Below are experts of layer 3 (counted from 0) of a mixture-of-experts language model. Rows are named router (the router's row for the expert), gate (a neuron's input weights, with its number), up (a neuron's input weights, with its number), down (a neuron's output weights, with its number) and show model dimensions 96-191. Each number is 128 + 32 x the weight over its row's rms, rounded and kept within 0 to 255.
Before each expert's rows: "comes before" lists some tokens at least twice as common just after its tokens as in all text; "gets" lists some tokens that make up at least twice as much of what it gets as of all text. This comes from a sample of Wikipedia text that the model never trained on. Tokens count by the router's weight.

# expert 1
comes before: "0", "1", "2", "-", "3", "9"
gets: " ", "2", " a", "9", " |", "\n"
router [104 157 162 169  90 164 100 107 156 113  90  80 162  93 136 158 125 180 106 160 166 138  76 108  99 106 135 109  97 180  97 128 162 156  88  98 140 121 150  82 150 112 128 152 174  90 126 166 172  76  95 120 170 165 134 150 151 138 163  92 114  83 104 105  80 152 138 121  89 150  84 147 115 127 107  88 148 100 157  88 134 145 119 173 155  72 114 121 157 107 153 129 107  65  81  90]
gate4 [ 83  79 138 143 122  86 197 121  98  74 173 141  96 100 161 109  89 176 124 171 110 153  87 170 105 130 137 114 120  92  88 109  93 109 112 148 186 131  89 155 138 167 156 126 140 137 176 152  91 175 183  58 125 160 196 151 154  99 136 126 166 127 170 156 126 141 183 164 148 145 131  89  99 114 135  84 142 105 133 159 160 127 138 214 138  77 138 160 139  90 123 120 109 147 102 115]
up4 [187 141 145 111  83 169  99 110 117 106 162 137 123 126 122  65 177 103 193 155 129  87 109  58 140 114 138  85 102 143 111  88 141 140 166 128 156 183 154 174 112 158  97 185 155 179 183 127 165 172 121 105 194  70 168 169 115 160 170 155 148  96 121 111 142 148 153  72  96 105 166 157 145 118 170 138 101 150  95 161 142  72 212 128 110  95 101 160 114 185 155 168 155 132 102 141]
down4 [104 155 160 135  93  91 148  81 151  59 157 107 153 121 125 138 146 175  77 146 117 114 126 128 124 148 108 139 109 102 107 165  72 123 141 114 136 133  91 167 168  92 134 189 111 145 106 166 151 145 131  94 110  81 101 113 134 163 132  75 159 154 172 121 165 230 139  84 119 191  65 147 123  71 130 155 144 156 142 108 129 138 109  97  88 178  40 106 104 146 112 157 119 141 129 135]
gate5 [ 91 119 189 164  88 132  91  96 172  96 145  60 141 109  83 149 104 136  97 172 188 164 132  80  54 107 124 122  90 171  65 144 143 153  99 115 143  92 149  37 124 106 132 147 160  83 133 127 150 103 154 153 121 147 172 149 132 115 149 136 141  96  72  88  74 157 154 102  64 170  81 162 132  89 110 107 140 108 130  97 118 148  91 167 135 112 127 122 154 111 144 157 170  43  72 118]
up5 [105 132 130 125 132 100 140  99 134 140 162 101 125 106 125  88  98  91  74 112 114 147  95 144 109  91  81  95  62 110 125 102 145 119 174 142 154 129 125  97 169  98 131 144  98 129 163  72  85 118 131 146 130 140  93 135 116 125 146  96 128 136 176 180 106 149 111 123 155 126 134 127 144 116 166 126 220 147 119 120 131  93 132 137 119 126 122  76 120 112 140 139 103 145  79 105]
down5 [161 144  89 110 131  56 132 162 127 140 113 127 137 111  95 107  97 133 110 111 152 144 138 163 179  97 142  78 111 193 137 114 153 120 107 111 111 143 131  94 156 149 139 155 136 134 150  77 144 110 148 135 177 158 113 129 135 198 159 163  90 117 214 117 182  65 107 138 111 128 140 127 157 223  23 138 123 107 161  98  98 147 123  75 110  86 150 187 106 130 165 127  97 184 171 115]
gate6 [143 118 149 141 114 161 119 134 131 161 135 117 151 133 113  85 158 183  60 123 146 169  51 126 121 119 169 102 135 152 112  94 151 141 110 110 114 156 122 119 110 165 149 121 118 159 144 111  98 107 127 178  98 132 141 117 178 121 176 145 185 112 169 145 113 124  91 117 107 110  96 120 136 162 139 124 153 162 186 164 116 116 139 178 149 108  73 119 106 176 143 151 147 101 148 114]
up6 [177 138 168 139 200  94  67 156 138 152 129  98 111 121 149 139 168 136 122 124 172  93 167 168 128 159 156 141 117 113  88 124 146 136 107 121 140 158 109 132 166  81 127  96  70 159 155 107 158  64  77 115  89 147 126 174 137 134  81 106 153 121 131 161 155  98 143 113 170 150  74 168 130 131 119  78 131  72 139 130 172 148 171 121 137 131 115 147 154 154 154  75 185 130 133 101]
down6 [133  95 105 113 149 147  81  58 137 124 150 169 119 181 177 114 143 134 106 151 151 124 123 113 119 169 163 127 177 123 156 114 104 115 112 115 138  92  85 184 128  82 186 142 149  87 107 140  98 127 125 148 112 137 119 126 137 202 115 219 206 147  85 110 116 114 128 159 123 132 148 107 108 157  74 110 116 169 102  84 141 103  70 112 177 111 112 140 111 115 151 114 210 174  91 161]
gate7 [107 112 174 167 146 105  67  86 161  75 104 139 161  98 153 173 100 155  92 140 127 149 118 145  95 157 155 115 121 198 126 155 180 150 104  87 158  86  85 120  98  85 126 160 180 113 103 121 126 135 106 132 131 127 161  63 173 138 121 148 140 125  95 118  94 164 135 116 136 168  75 174 163 133 129 147 156 118 130 113 160 112 107 194 132  76  94 121  93  71 110 129 154  76  67 153]
up7 [ 79 162  94  68 107 118 132 129 106 133 141 162 131 112 132 103 128  91 162 110  86 101 113  87 135 109  68 153  52 160 177  72 146 137 123 174 103 103 123  92 148  87  71 126  87 121 156  39 123 126 134 155 100 137 120 175 163 150  88 131 146 110 142 117 120 139 144 179 100 150 178 148 172 139 119 114 104 115  93 162 119  93  82  85 148  78 146 107 130 121 140 119  92  96 117 135]
down7 [147  69 135 105 105  53  53 107 109 113 119 196 148 139  64 144  72 143 120 158  56 124 116 105 126 112  86  86 107 191 139 114 128 129 181  58  51 101  88 132 111 121 165 151 101 124 170 203 196 164 166 116 180 153 173 113 142 126  92 133 106  62 149 131  64 166  92  89  78 143 142 151 136 161 135 122 145 114 171 109 142 112 141  89 117 124 176  98  66  67 138 106 167 127 125 124]
gate8 [131 164 100 132 135 161 131  99 150 153 151 109  94 210 196 102 152 170 126 149 177 190 147 153 148 125  89 144  90 137 125 192 182 145 132 132 148  83 166  79 166 147 177 119  98  74 120 177 149 108 140 116 155 150 168 147 150 150 109 123 150 157  61 126  71 103 152 134  88 110  78 148 147 127 105 128 163 124 149 105 167 172 142  91 112 139 176 115 158 115 122 126  94  77 121 160]
up8 [172 139 133 170 146 179 116 116 140 199 117 120 145 144 170 164 133 175 178 157 134 150 187  87 145 127 136 155 103  56 171 110 123 141 137  51  87 111 150 110 171 160  63 115 165 140 136 140 141 116 101 139 114 184 176 113 201 138 108 147 152 149  94  69 153 134 129  92 123  92 154 134  63 134 136 136 118  62 165  92 180 157  84 135 161  72 102 136 138 131 124 180  80 116 135 132]
down8 [146  66 166 141  94 155 107 131 142 113 183 131 136  90 124 103 159 108 173 166  78 138  85  57 162 151 162 138 120  84 114 106 146 190 127 122 157 121 120  84  88 190  84 178 139 125 114 143 146 124 145 142 161 102 122 160 118  78  99 175 113 174 111 123 164 143 116 145 135  99 114 112  92 127 139 111 141 101  65  97 185 136 101 144 181  92 144  88 148 127 115 108 141  60 142 158]
gate9 [175 140 140 158  57 132 151  72 163 142  97 152 161  55  95 132 141 147 136 140 144 158 118 121 150  92 142 135 117 158  99 191 161 114 120  44 186 119 143 115  51 122 119 164 139 101 136 171 132 115 102 139 169 141 122  98 113 139 138 122 125  78 128  97 146 123 125 171  78 144 147 132 199 164  43 156 124 134 115  72 164 184 135 192 112 138 140 153 139 122 122 119 138  85 111 100]
up9 [110 140 195 106  82 132 121 130 133  74 120 112 112 169 108 133 146 124 115 127 151 136 128  99 134 119 145  87 144 177 131 148 102  83 145 128  80 177  96 127 145 134 108 136 100 140 115 175 125 157 141 131 143  65 154  86  81 125 113 166 112 115 102 108 138 164  73 123  56  90 135 156 185 172 137 102 169 108 116 144  72  95 116 121  78  85 148 149  92 142  67 104 185 135 150 189]
down9 [163 125 137 109 166  93  76  96 144 112 100  79 141 168 158 149 143 156 188 118 129 144  86 171 151 104 115 166 119 134 189  90 116  77  94 156  98 137  52 146  53 158 116 216  92 146 102 104 113 123  79  72 135 111 112 122 154  97 120 141 142 138 117  85 103 128 171 135  89 120 180  73  92 193 114  94 165 101  88 130 151  86  53 103 135 177 102  54 172 116 128 128 123 133 105 116]
gate10 [136 127 128 137 107 139 122 124 178   0 101 103 134  70  87 128  87 124  90 173 101 125 134 127 142 149  92 166 116 149 192 146 159 165  74 112 151 106 135 107  97 121 146 147  97  47 120  86 167 115 136 102 110  55 162 160 121 179 179 149 130 117  83 123  91 126 143  97 116 167 135 139 132 145  92 136 162  96 103 126 160 144 142 154 128 147  28  90 190 107 175 126 149  98  83 150]
up10 [ 72 128 101 172 132  87 104 117 139 137 139 118 150 121  65 146 149  63 123 169 140  78 107 122 141 125 126 136 134 150  87 163 141 132 129 155 143  88 108 118  94 133 166 138 105  71  82 106 108 139 160 189 150  98 146 126  99 114 130 119  70  96 157  85 131 119 107 121  85 123 115 107 157 113 118 152 158 177 111  84 156 162 139  59 138 108 122 121 173  70 147 122  95 151 126 171]
down10 [115  96 107 133 101 123  96 111  98 152 123 170  56 115   2  81 145 162 174 130 142 111 137 175 157 116  85 114 158 157 162 139 130 118 128 107 170 116  90 102  97 100  66 135  97 143 174 150 129 161 122  79 103 134 108 170 144 201  56 109 135  70 112 108 161 159 159 135 132  83 127 109 203 178  64  55 135 163 111 101 149 118 181 144 101 130 152 120 157 129 106 153 125 174 134 122]

# expert 13
comes before: "9", "8", "7", "6", "5", "4"
gets: "9", "1", " and", " |", " s", "8"
router [101 151 164 167  93 168 100 108 158 114  94  77 158  92 133 156 128 179 107 158 169 138  79 108 100 100 137 110  95 180 101 124 163 159  86  99 144 119 146  82 142 114 128 151 169  85 125 164 171  80  94 116 169 161 135 147 151 144 161  87 121  83 102 108  76 150 140 125  93 151  86 145 109 125 111  87 151 100 152  83 128 145 112 174 158  71 110 124 155 101 154 131 111  66  83  95]
gate0 [147 152 166 131  92 119 126 104 166 108  92 111 140  96 149 151 142 181 163 123  86 103 131 144 110  62 203  81 148 114 165 121 136 119 148 106 146 128 132 151 148 106 142 183 137  63 122 157 116 151  99 117 116 129 159 116 108 114 161 145 196 104  93 117 145 139 222 103 155 170 120 162  94 105 112 104 100  84 140  81  80  90 143 193 129 108 111 138 106  82 112  80 156 121 128 111]
up0 [121 135 130 126  78  97  95  77 148 160  73 111 148 118 112 135  92 128 156 145 128 160 111  50 105 142 127  88 103 133 188  76 174 171 121 133 153 133 131 196 121 142  82 127 127  82  73 168 138 142 141 137 118 183 126  76 106 164 131 132 119 155  86 130 150  74 143 119 129 116 181  98 151  84 117 140 120 164 153 109  68 114  81 126 128 140 185 104  77  98  68  83 116 164 149 102]
down0 [105 129 142 132 150 170 115  92 109 182 115 120 184 179 115 129 158  88 128  52 153 214 129 104 101 131 103 126 107 109 132  70 131 220 131  95  86  94 168 106 123 113 186 145 142 163 140 111 103 122  78 156 122 133 136 134 133 114 147 180 151  99 134 111  68 154 161 110 141 177 106 178 125 139 104 141 134 136 114 148  62 105 112 149 139 139 158 139  85 109 136  84 118 166 203 100]
gate1 [143  43 162 104 137 127 109 200 216  41 136  91 117 152 120 127 159 142 133 114 138 150 120  56  67 170 121 156 130  93  59 146 190 121 115 129  71 168 160 140 141  82 109  89 146 153  82 151 168  92 144 171 109 131  99 105 159 128 153 165 103  52 127 121 113 109 150 170 162 134  91 137 150 160  93 117 164 164 110 120  71 146  77 104 142 173 124 129  97 126 145 155 154 136 127 178]
up1 [147 128 124 156  99  85 147 175 124  88 130 144 162 134 166 127 131 169 114 128 165 125  68 122  99 152  77 132 108  82 118 124 111  75 129 140 167 110 183 152 114 150 184  82 126 123  59 128 134 108 107 109 123 191 151  98 105 186  91  49 115 141 115 135 104 130  67 146  73 163 202 134 151 116  91 132 114 177 101 101 134  77 140 100 128 162 159 106 133 146  52  98 144  74  97 134]
down1 [180 116 100 143 115 132 156 127 141  84 112 110 150  70  93 135 110  46 134 102  93 115 124 123 219 163 146 162  67  74  89 139 111 105 110 132 154 166 194 101  88 146 166 216 101 166 109 155 168 150 150  79 129 102 151 146 110 182 112 141 148 127 151 181 115 149 149 129 135 175  70  85 129 148 174 142 140 127 107 124 137 110  95 126 148 103 138 142  49 108 143 141 144  87 133 150]
gate2 [120  97 181 161 108 146 118 148 121 141 137  88 121 121 133 150 150 139  98 193 117 152 115 134 100 131 136 131 106 177 132 138 156 147 116 139 147 107 165  85 106 105 109 174 148  59 110 116 126  82  76  62 134 161 133 148 135 118 132 150 181 115  89  87  72 193 133 119 114 147  88 146  84 132  78 113 160  94 151 116 161 115  78 173 186  85 138 116 107  98 132 126 142  45 111 122]
up2 [159  92 157  87  92 154 120 143  95 145 180 148 127 189  77 187 170 122 199 129  82 153 117 130 125 130  64 132 119 156 126 110 179 170 149  44  40 109  91 124 161 102  54 103  75 133 124 146 171 104 146 189  94 144 125 149 114 106 105 126 202  84 133 120 145 112 152 103 131 116 106  86 107 145 154 143 102  91 194 131 104 139 140 137 159 100  71  97 180 155  92 153 153 116 152 122]
down2 [141 181 181 176 102 152 100 146 107 129 173 136 171 159 117 155  94 147 172 137  51  36 115 130 122 139 107  90 113 123 174 153 109 172 130 117  98 147  73 156  64 137  68  75 175 182 101  81 143 128 146 188 124 135 158 125 138 163 121 131 130 136 104 102 113 117  95  60 124  56  86 141 107 144 134 113 111 101  93 156 144 115 141 107 154  70 117 129 172 152  82 115 168 148 192 149]
gate3 [151 133 138  90 150 115  79  85 119 160 113 107 140 149 104  94 153 156  68 178  79  98  67 159 124  80  90 161 141 111  96 194 179 136 122 137 130  90  83 189 178 151 103 142 116 158 141 125 115 112 154 109 148 165 155 148 132 112 177  97  86  74  54  74 136 133 168 154 162 117 138 123 101  86 103 158 121 115 187 125 126 143 109 132 201  95 124 134 100 143 137 164 140  99 145 152]
up3 [148 125  74 166 117  49 118 123 178 137 142 122 136 168  97 111 147 156  84 121 109 141 139 129 193 156 121 128 129 116 138 143 151 107 168 144 147 169 116 142  99 126  79 114  91  82  82 141 104 173 130  28 102 140  63 125 139 121 157 105 116 134 156  88 188 102 140 135 199 108 140 117 146 131 168 116  80  99 163 122 147 147 126 192 121 138  87 174 155 103 119 215 188 178 113 141]
down3 [130 157 163 117 106 125 162 110 137 164 119 141 134  72  88 130  87 162 132 169 158 151 101 109  91 138 112  93 140 131 173 174  81 153 116  89  78 166  82 172 147 144  40 148 181 115 122 113  94 106  91  94 110  85  83 144 111 166 121  94 122  87 126 136 138 123 159 149 126 124  73 144 166 130 142 118  54 103  84  76  91 127 141 134 186 165 168 178 166 138 166 175 140 101 137 146]
gate4 [105 146 146 116 156 170 187 196 106 101 112 110 141  95 117 136 149  80 142 122 109 113 125 144  88 154 137 150  98 139 136 162 157 135 140  90  93 127 143 129 153 147 142 112 133  93 100 118 134 109 166 140 167  83 147 157 170 141  97 117 101  99  97 117 108 163 140  88  50 161 107  55 137 126 120 141 107 122 104 150 111 120  89 123 118 104 116 125 118 136  73 144 129 133  71 129]
up4 [154  90  86 122 104 141  98  83 159 127 202 129  50 151 114 136 127 134 132 126 149 106 121 145 154 126 122 127 103 153  79  92 113 108 133 132  43 163 118 121 156 125 160 155 128 151 167 117 155 119  90  74 132  91 125  60 108 170 130 156 117 132 194 170 146 176 120 111  71 147 152 123 136  88 155 183 117  75 129 139 193  96 100 114  76 122  95 107 185 117  99 116 160 109 123  48]
down4 [112 177  72 100 110 126 117  85 198 109 130 128 100 184  83  75 118 127 123 155 143  76 122 177 159  58 128 150 155 139 106  92 151 105 130 180 127 110 130  80 139 160 124  81 101 121  96 143 190  73 128 181 164 109  78 159  95 175 144 172 124 100 138 106 135 139 144 112 119  91 135 123 103  88 100 115 164 100 135  83 134 116  73 199 128 164 157 142 134 159 134 110  87 153 163 125]
gate5 [102 124  94 107 113 137 135 117 163  10 135 144 120 189 104 120  93 130 105 108 142 123 106  58 161 122 150 116 122  91 139  92 127 168 100 128 158 161 137 163 161  92 108 121 103  81  76 104 109 102  91 108 104 183 100 135 105 127 165 115 102 149 118 123 109 116 122 123 105 108 115 135 124 165 132 145 153 157  89 108  90 137 102 135 128 168  86 124  93  71 160  43 113 131 156 124]
up5 [131  90 119 128 167 176 100  84 115 134 177 181 126 111 209 117 174  77 183 187 113  73  90 148 117 197 148  77  76 166 122 158 159 114 134 186 153 189 140 192 121 144 118 139 115 101 160 145 149 129 144 150 148 100 161 146  86  98 111  54 131 154 111 168 161 171 136 115  70  87 146 128 118  63 141 122 134 167 107 163 137 129 128 101 191 116  84  90 154 130  94 128  65 122 134 127]
down5 [101  46 158 128 185 122 104 143  94 147 164 137  88 122 170  67 106 162 199 154  97 131 109  83  61 138 100  77 116 134 118 132 157 143 145 154 199  88 158 125 146 118  63  97 139 133 132 160  69  61 134  76 131 131 112 115 148 176  93 125 142 124 125  85 148 105 162  95 123 172 126 107  86 150 105  95 128 141 129 113 165 155 125 121 168 109  68 121 112 108 146 100  39 115 119 105]
gate6 [126 131 100  83  40 172 132 130 150 104 148  98 163 177  92 108 114  94 151 150 161 106 138 126 152  67 129 116 154 169 131 116 143 177  73 169 133 165 125 106 193 106  66 104 122 140 128 137 167  95 105 150 138 167 166 175 168 124 161 118 159 124 126  90  85 169 147  98  97  95 119 113  92  68 136 115 123 156  94 129 172 123 159 202 152 120 134 144 128 132 144 110 128  71 144 113]
up6 [ 94 130  87 114 145 123 113 166 123  86 109 122 150 138 101 106 107  93 129 124 182 150 112 136 214 101 133 107 139 139 122 138 132  59  82 162 173 133 102 101  70 175  94  50 101 171 144  89 136 133  97 112 129 122 154 170 148 180 183 177 175  99  64 120 111  80 191 124 164 106 121 126 118 142 207 123 144 176 115 125 145 111 158 149 129 181 142 238 187 141 119 108 149 147 101 129]
down6 [134 132 115 156 140 158 115 137 151  83 176 151  80 148 117  82  94 123 136  83 116  66  80 119 130 163 159  95 170 158 142 157 100 104 181 150 160 130 131 167 133 114 143 156 151 145 129 194 155 110 131 145  93  82 187 178 125  65 150 101 157 129 161 187 159 155 181 107 199 142 149 133 131  65 100 138 123 142 110 135  85 124 159 133 116 145 142 124 167 106 148 107 129  85 134  99]

# expert 7
comes before: "0", "2", "9", "8", "5", "6"
gets: "0", "3", ",", "7", "5", "8"
router [102 158 164 170  91 164 102 106 157 113  93  80 163  90 138 157 125 178 103 157 166 138  78 108  98 103 136 110  96 182 100 127 163 157  84  99 143 120 148  83 151 110 130 151 171  91 128 165 171  77  95 121 168 166 136 148 150 138 162  92 117  82 103 104  79 152 139 122  89 151  85 146 113 126 109  86 148 100 155  88 135 147 120 172 155  72 114 120 158 106 153 135 106  64  81  94]
gate4 [153 107 104 124  64 113 119  68  99 147 123  78 105 131 127 169 136 131 122 126 130 151 146 233 150 162 117 137  92 161  69 106  63 101 140  84 139 141 147 131 166 113 119 173 120 103 115 122 174 161 127 137 129 137  75 123 116  75 111 116 157  84 152 129 125 156 186 152  74 128  99 144  95 141 150 102 112  81 123 152  82  77 118 173 127 121 127  74 144 145 145 107 166 164 101  71]
up4 [164 144 173  47 133 141 124 147 128  69 100 120 120  97 189  92 131 118  86 123 176 145 198  92 131 100 139 113 128 183  98  92 166 132 160 151 122 176 125 117 110 136 106  79 100  91  61 143 173 148 125 153 140 141 139  69 110 162  93 141 135 105 122 137 155 170 152  87 169 142 176 122 143 125 137 133  75 102 162 125  47  94 175 134 186 159 125 138  85  67 165  99 119  44 114 125]
down4 [166 163 173 123 104 153 152 128 164 121 140  85 138 119 157 146 103 142  84  75 160 122 135 164 176 113  87 121 128 130  94 122 129 125 124 135 102 208 117 114 155 100  57 162  82 184  95  81  81 149 138 150 163 137 166  54  94 164 108 102  96 182  75 144  81 167 126 134 121 147 123  95 152 146 121  85  91 163 140 176 145 180 133 129 128  93 140 119 115 102 165 122 139 157 148 134]
gate5 [140 100 152 179 105 127 105 102 135 160 149 184 146 141 119 217 113 160 168 112 165 163  98  90 155  58 110 158 118 175 105  70  87  82  70 132 174  92 147 115 103 102  86 107 186 133 145  82 152 175  97 106 147 116 149 208 150  97 194 113 126  92  92  87 114 191 153 141  89 138  68 119  93 110 137 108 142 158  94 115  69 100 143 135 154 177 111 130 152  71  85 111 127  96 132  98]
up5 [231 171 154 164 135 138 110  95 124 111  86 129 103 157 121 129 125 108  87 170 149 184 106  71 114  79 132 106 110 177  78  72  97 109 153  79 120  95 164 103 154 110  59  98 125 166 155  89  99 196 125  65 148 171  99 157 149 143 131 120 105 146 140  98 159 152  64 130 137 172 118 129  96 133 132 111 119  94  86 170 168  58 123 148 106  58 120 112 102 129 148 128 120 115 144 106]
down5 [123  74 134 107 158 173  99 119 136  54  95 121 146 121  93 166 171 172 127 166 141 166 130 118 167 162 129 163  71  49 111 125 105 152  94  89 151 140  90 113 150  78 124 166  65 144 158 121 185 142  78 140 117 126 123 138 165 141  67 162 114 165  93 147 144 147 141 101  89 139 130 177 149 106 119 129 110  87 146 142 106  93 162 147 138  81 193  64 102  66 123 112  71 142 132 112]
gate6 [119 158 158  96 121 255 145 111 159 143 146 118  94 140 183 123 175 113 108 134 106 110 110 105 141 117 139 101  88 172 118  88 140 116 127 132 104 105 110 141 112 122 146 124 131 123 174  68 114 121 158 200 135 164 107 116  46 116 157 160  81 146 112 106 138 118 170 135  84 105  89 155 123 165  90 172  64 162  85 115 149 135 139  92  79  83 169 184 144 116 148 142  99 121 160 131]
up6 [155 100  76  82 107 118 135 118 134 159 139 128  58 188 115 110 159 143  95 145 203 161 159  72 139 158  80 188 111 136 121 103 145 150 131 112  88  95 127  93 138 136 156 136 145 156 110 172 111  99  85 111 184 172 123 133 139 116 133 140 114 137 138 154 127 134  95 109  92 122  88 100 178 177  84 127 174 151 109  83 136 147 122 143 114 159 162 141 173 160  76 110 135 144 164 151]
down6 [105 139 112 129 117 157 114 110  90 103 184 111 160 107 122 108  78 103 118 107 201 122 149 131  97 179 107 127 111 115 115 115 102 138 140 171 161 120 169 211 189 113 113 135 114 117 121  79 154  90  65 154 125 107  88 108 118 183 131  94 132 128  66 124 109 199 118 186 124 106 114 109  52 147 176  97 122  75 123 152  87 136 118  88 148 145 131 151 100  71  95  99 134 159  97 107]
gate7 [148  59  95 230 175 188 135 179  76 103 140 105 142 102 110 193 118 162 115 112  81 132  97  64 103 149 155 140 154 109 129 157 171  83 109 137 205 165 181 139 103 105  98 110 101 105 131 114  60  79 115  80 148 123 102 116 128 127 110 122 156  90 125  89 109 126 137 151 190  65  94  88 132 184 150 167 119  61 140 122 130  91 128  86 114 127  85 122 150 182 131 185  96 112 193  83]
up7 [138 140 126  81  76 140  96  67 119 101 120 171 120 146 137 139 186 139 121 165 157 184 175 134 111 164 132 123 172 157 162 120 107  91 154  37 167 145 104 144 123 144 120 115 191 139 102 165  92 144 143 138  55  90 167 185 181 100 122  98 131 185 154 109 123  96 147 105  80 127  98 151 136 145 157  83  95 109 180 129 150 107 146 133  57  91 118  92 152 214 123 111 168 119 132 102]
down7 [109 138 138  99 111 127 131 123 116  87 167 150 116 108 141 119 152  82 137 139 156 224 110  65 124  75 138 148 150 145 139  89 159  97 135 145 203 168 100 160 145 103  91 169 147 159 186 146 157 100 103 113  88  65 138 116  96 185 121 113  95  95 134  79 130 172 186  56 181 114  96 100 113 129 156  99 158 185  94 137 139  71  82 122 108 179 101  74 146 102  90 162 150 148  98 157]
gate8 [114 150 115  80 117 120 164 164  72 136 183 178 112  89  69 132 139 189  88 138  99 186 180 159  85 166 142  88 116 174 133 133 122 106 126  53  93 128 128 136 115 112 165  69  77 105 143 160 132 139 148 128  99 117 136 146 127 139 172 186 154 153 123  80 123 133  96 117 118 158 160 111 105 142 124 110 113 104 150 147 164 117 114 142  81 123 171  69 107 143 152 170 101 115  99 175]
up8 [150 169 133 120 165 109 171  39  72 159 150 106 123 116  93 133 134 128 131  56 131 112 137 152 167  84 117 144 124 113 145 111  95 141 129 110 129 172 121  98 165 173 117 172 137 113 165 120 104 182 146 155 136 127  73 147 122  90 142 153 140 164 142 117 108 197 160 132 164 127  87  81 152 124 152 200 178 131 134 119 184 145 130 120 111 131 122 122 111 146  40 134  86 124 147 180]
down8 [102 168  84 152 128 179 127 149 124 155 103  54 112 158 160 123 122 135  88 119 121 108 118 112 176 154 111 107 146 113 117 121 120 172 113  54 129  71 163 121 121 140 178 116 142 107 102 130 144 135 159 163 136 121 101 112 102 191 112 142 101 108 126  90 125 203 128 128 157 108 148 124 168 170 106 126 158 168 134  69 111 120 175 162 149  71  72  85  95 121 129 121 143 146  73 141]
gate9 [123 137 136 195 154 125 162  81 159  87  80 156 109 140  48 127 117 110  69 182 146  74 159 105 111  92  92 118 106 144 141 138 168 118 123 102 159 141  63 171 151  70 184 151 185  60 117 184  73 181 136 114 153  76 150 161 146 124 122  83 157 121 104 114 163 143  99 136 179 123 180  84 139  78  91 172 167  61 115 153 114  93 129 132 123 127  94 146  88 107 122 133 125 143 138 138]
up9 [160 108 182 116  14 124 134 133  83  98  92  81 181 103 119 189 110 123 132  96 141  97 125 123 108 115 103  92 147 108  99 116  93 153 115 158 140  72  58 156 110 116 109 101 143  81 167  58  64 108  82  75 139 162  85 111 134 102 142 104 116 144 129 160 153 141 161 135  65  47 134 179 119 129 138  32 131 143 125 131  91  87 140  82  66 156 123 102 149 182  72 152 101 122 115 129]
down9 [171 123  87 131 173  94 115  72  77 154 113 135 128 113 113  97  79 137 122 105 162 131 118 111 130  92  74 167 154  94 132 161 118 131 135 158 130 129 123 134 136 175 105 117  71  83 122 121 146 145 124 147 148 138 144 170 113 115  22 114 106  90 151 130 109  89 174 130  85  95 125 123 121  51 109 166 135 109 187 145 141  30 111 145 154 117  82 199 161 117  82 125 138 137 134 130]
gate10 [146 110 116 138 128  82 131  82 150 145 141 146 188 148 165 163 145 105 180 114 174 110 197 172  98 155 153 149 127  68  82 153  99 181 136 128 136  84 155  85 126 111 114 120 125  89 108 133 123 100 146 123 106 137 197 201 109 155 107 116 155 108 124 137 123 174 105 103 157 143 113 180 129 146  51 163  89 132 102 161 130 106 125 105 133 160 133 161 150  52 107 146 141 130 121 112]
up10 [107 139 167  83 110 148 175 143  95 143 156  94 108 135 128 104  52 110 162 105 142 171  51  94  88 129  89 166 126  66  98 146  59 168 144 167  87 134 182 159  99 113 173 147 137 146 147 147  84 105 138  90 186 139 142 114 118 155  56 108 161 144 151 127 101 118 101 129 121 166  65 132 141  96  79  93  87 132 128  70 126 116 114 186 173 130 152 129  88 129 131 141  77 116 110 131]
down10 [ 76  85  97  94  78 159 152 224 173 121 137 152 119 133 129 145  58 100 146 109 132  75 106 107 124 157 101 118 140 139 114  84 171 142 168  94 127 116 107 192 170 134 122 140 107 141 142 135 123 142 177 124 127 150 108 165 108  80 140 173 149 129 114  69 124 100 192  68 117  48 100 142 160 104 105  88 120 182 143 153 189 107 141 120 156  95  82 156 120 135  97  59  67 197 153 183]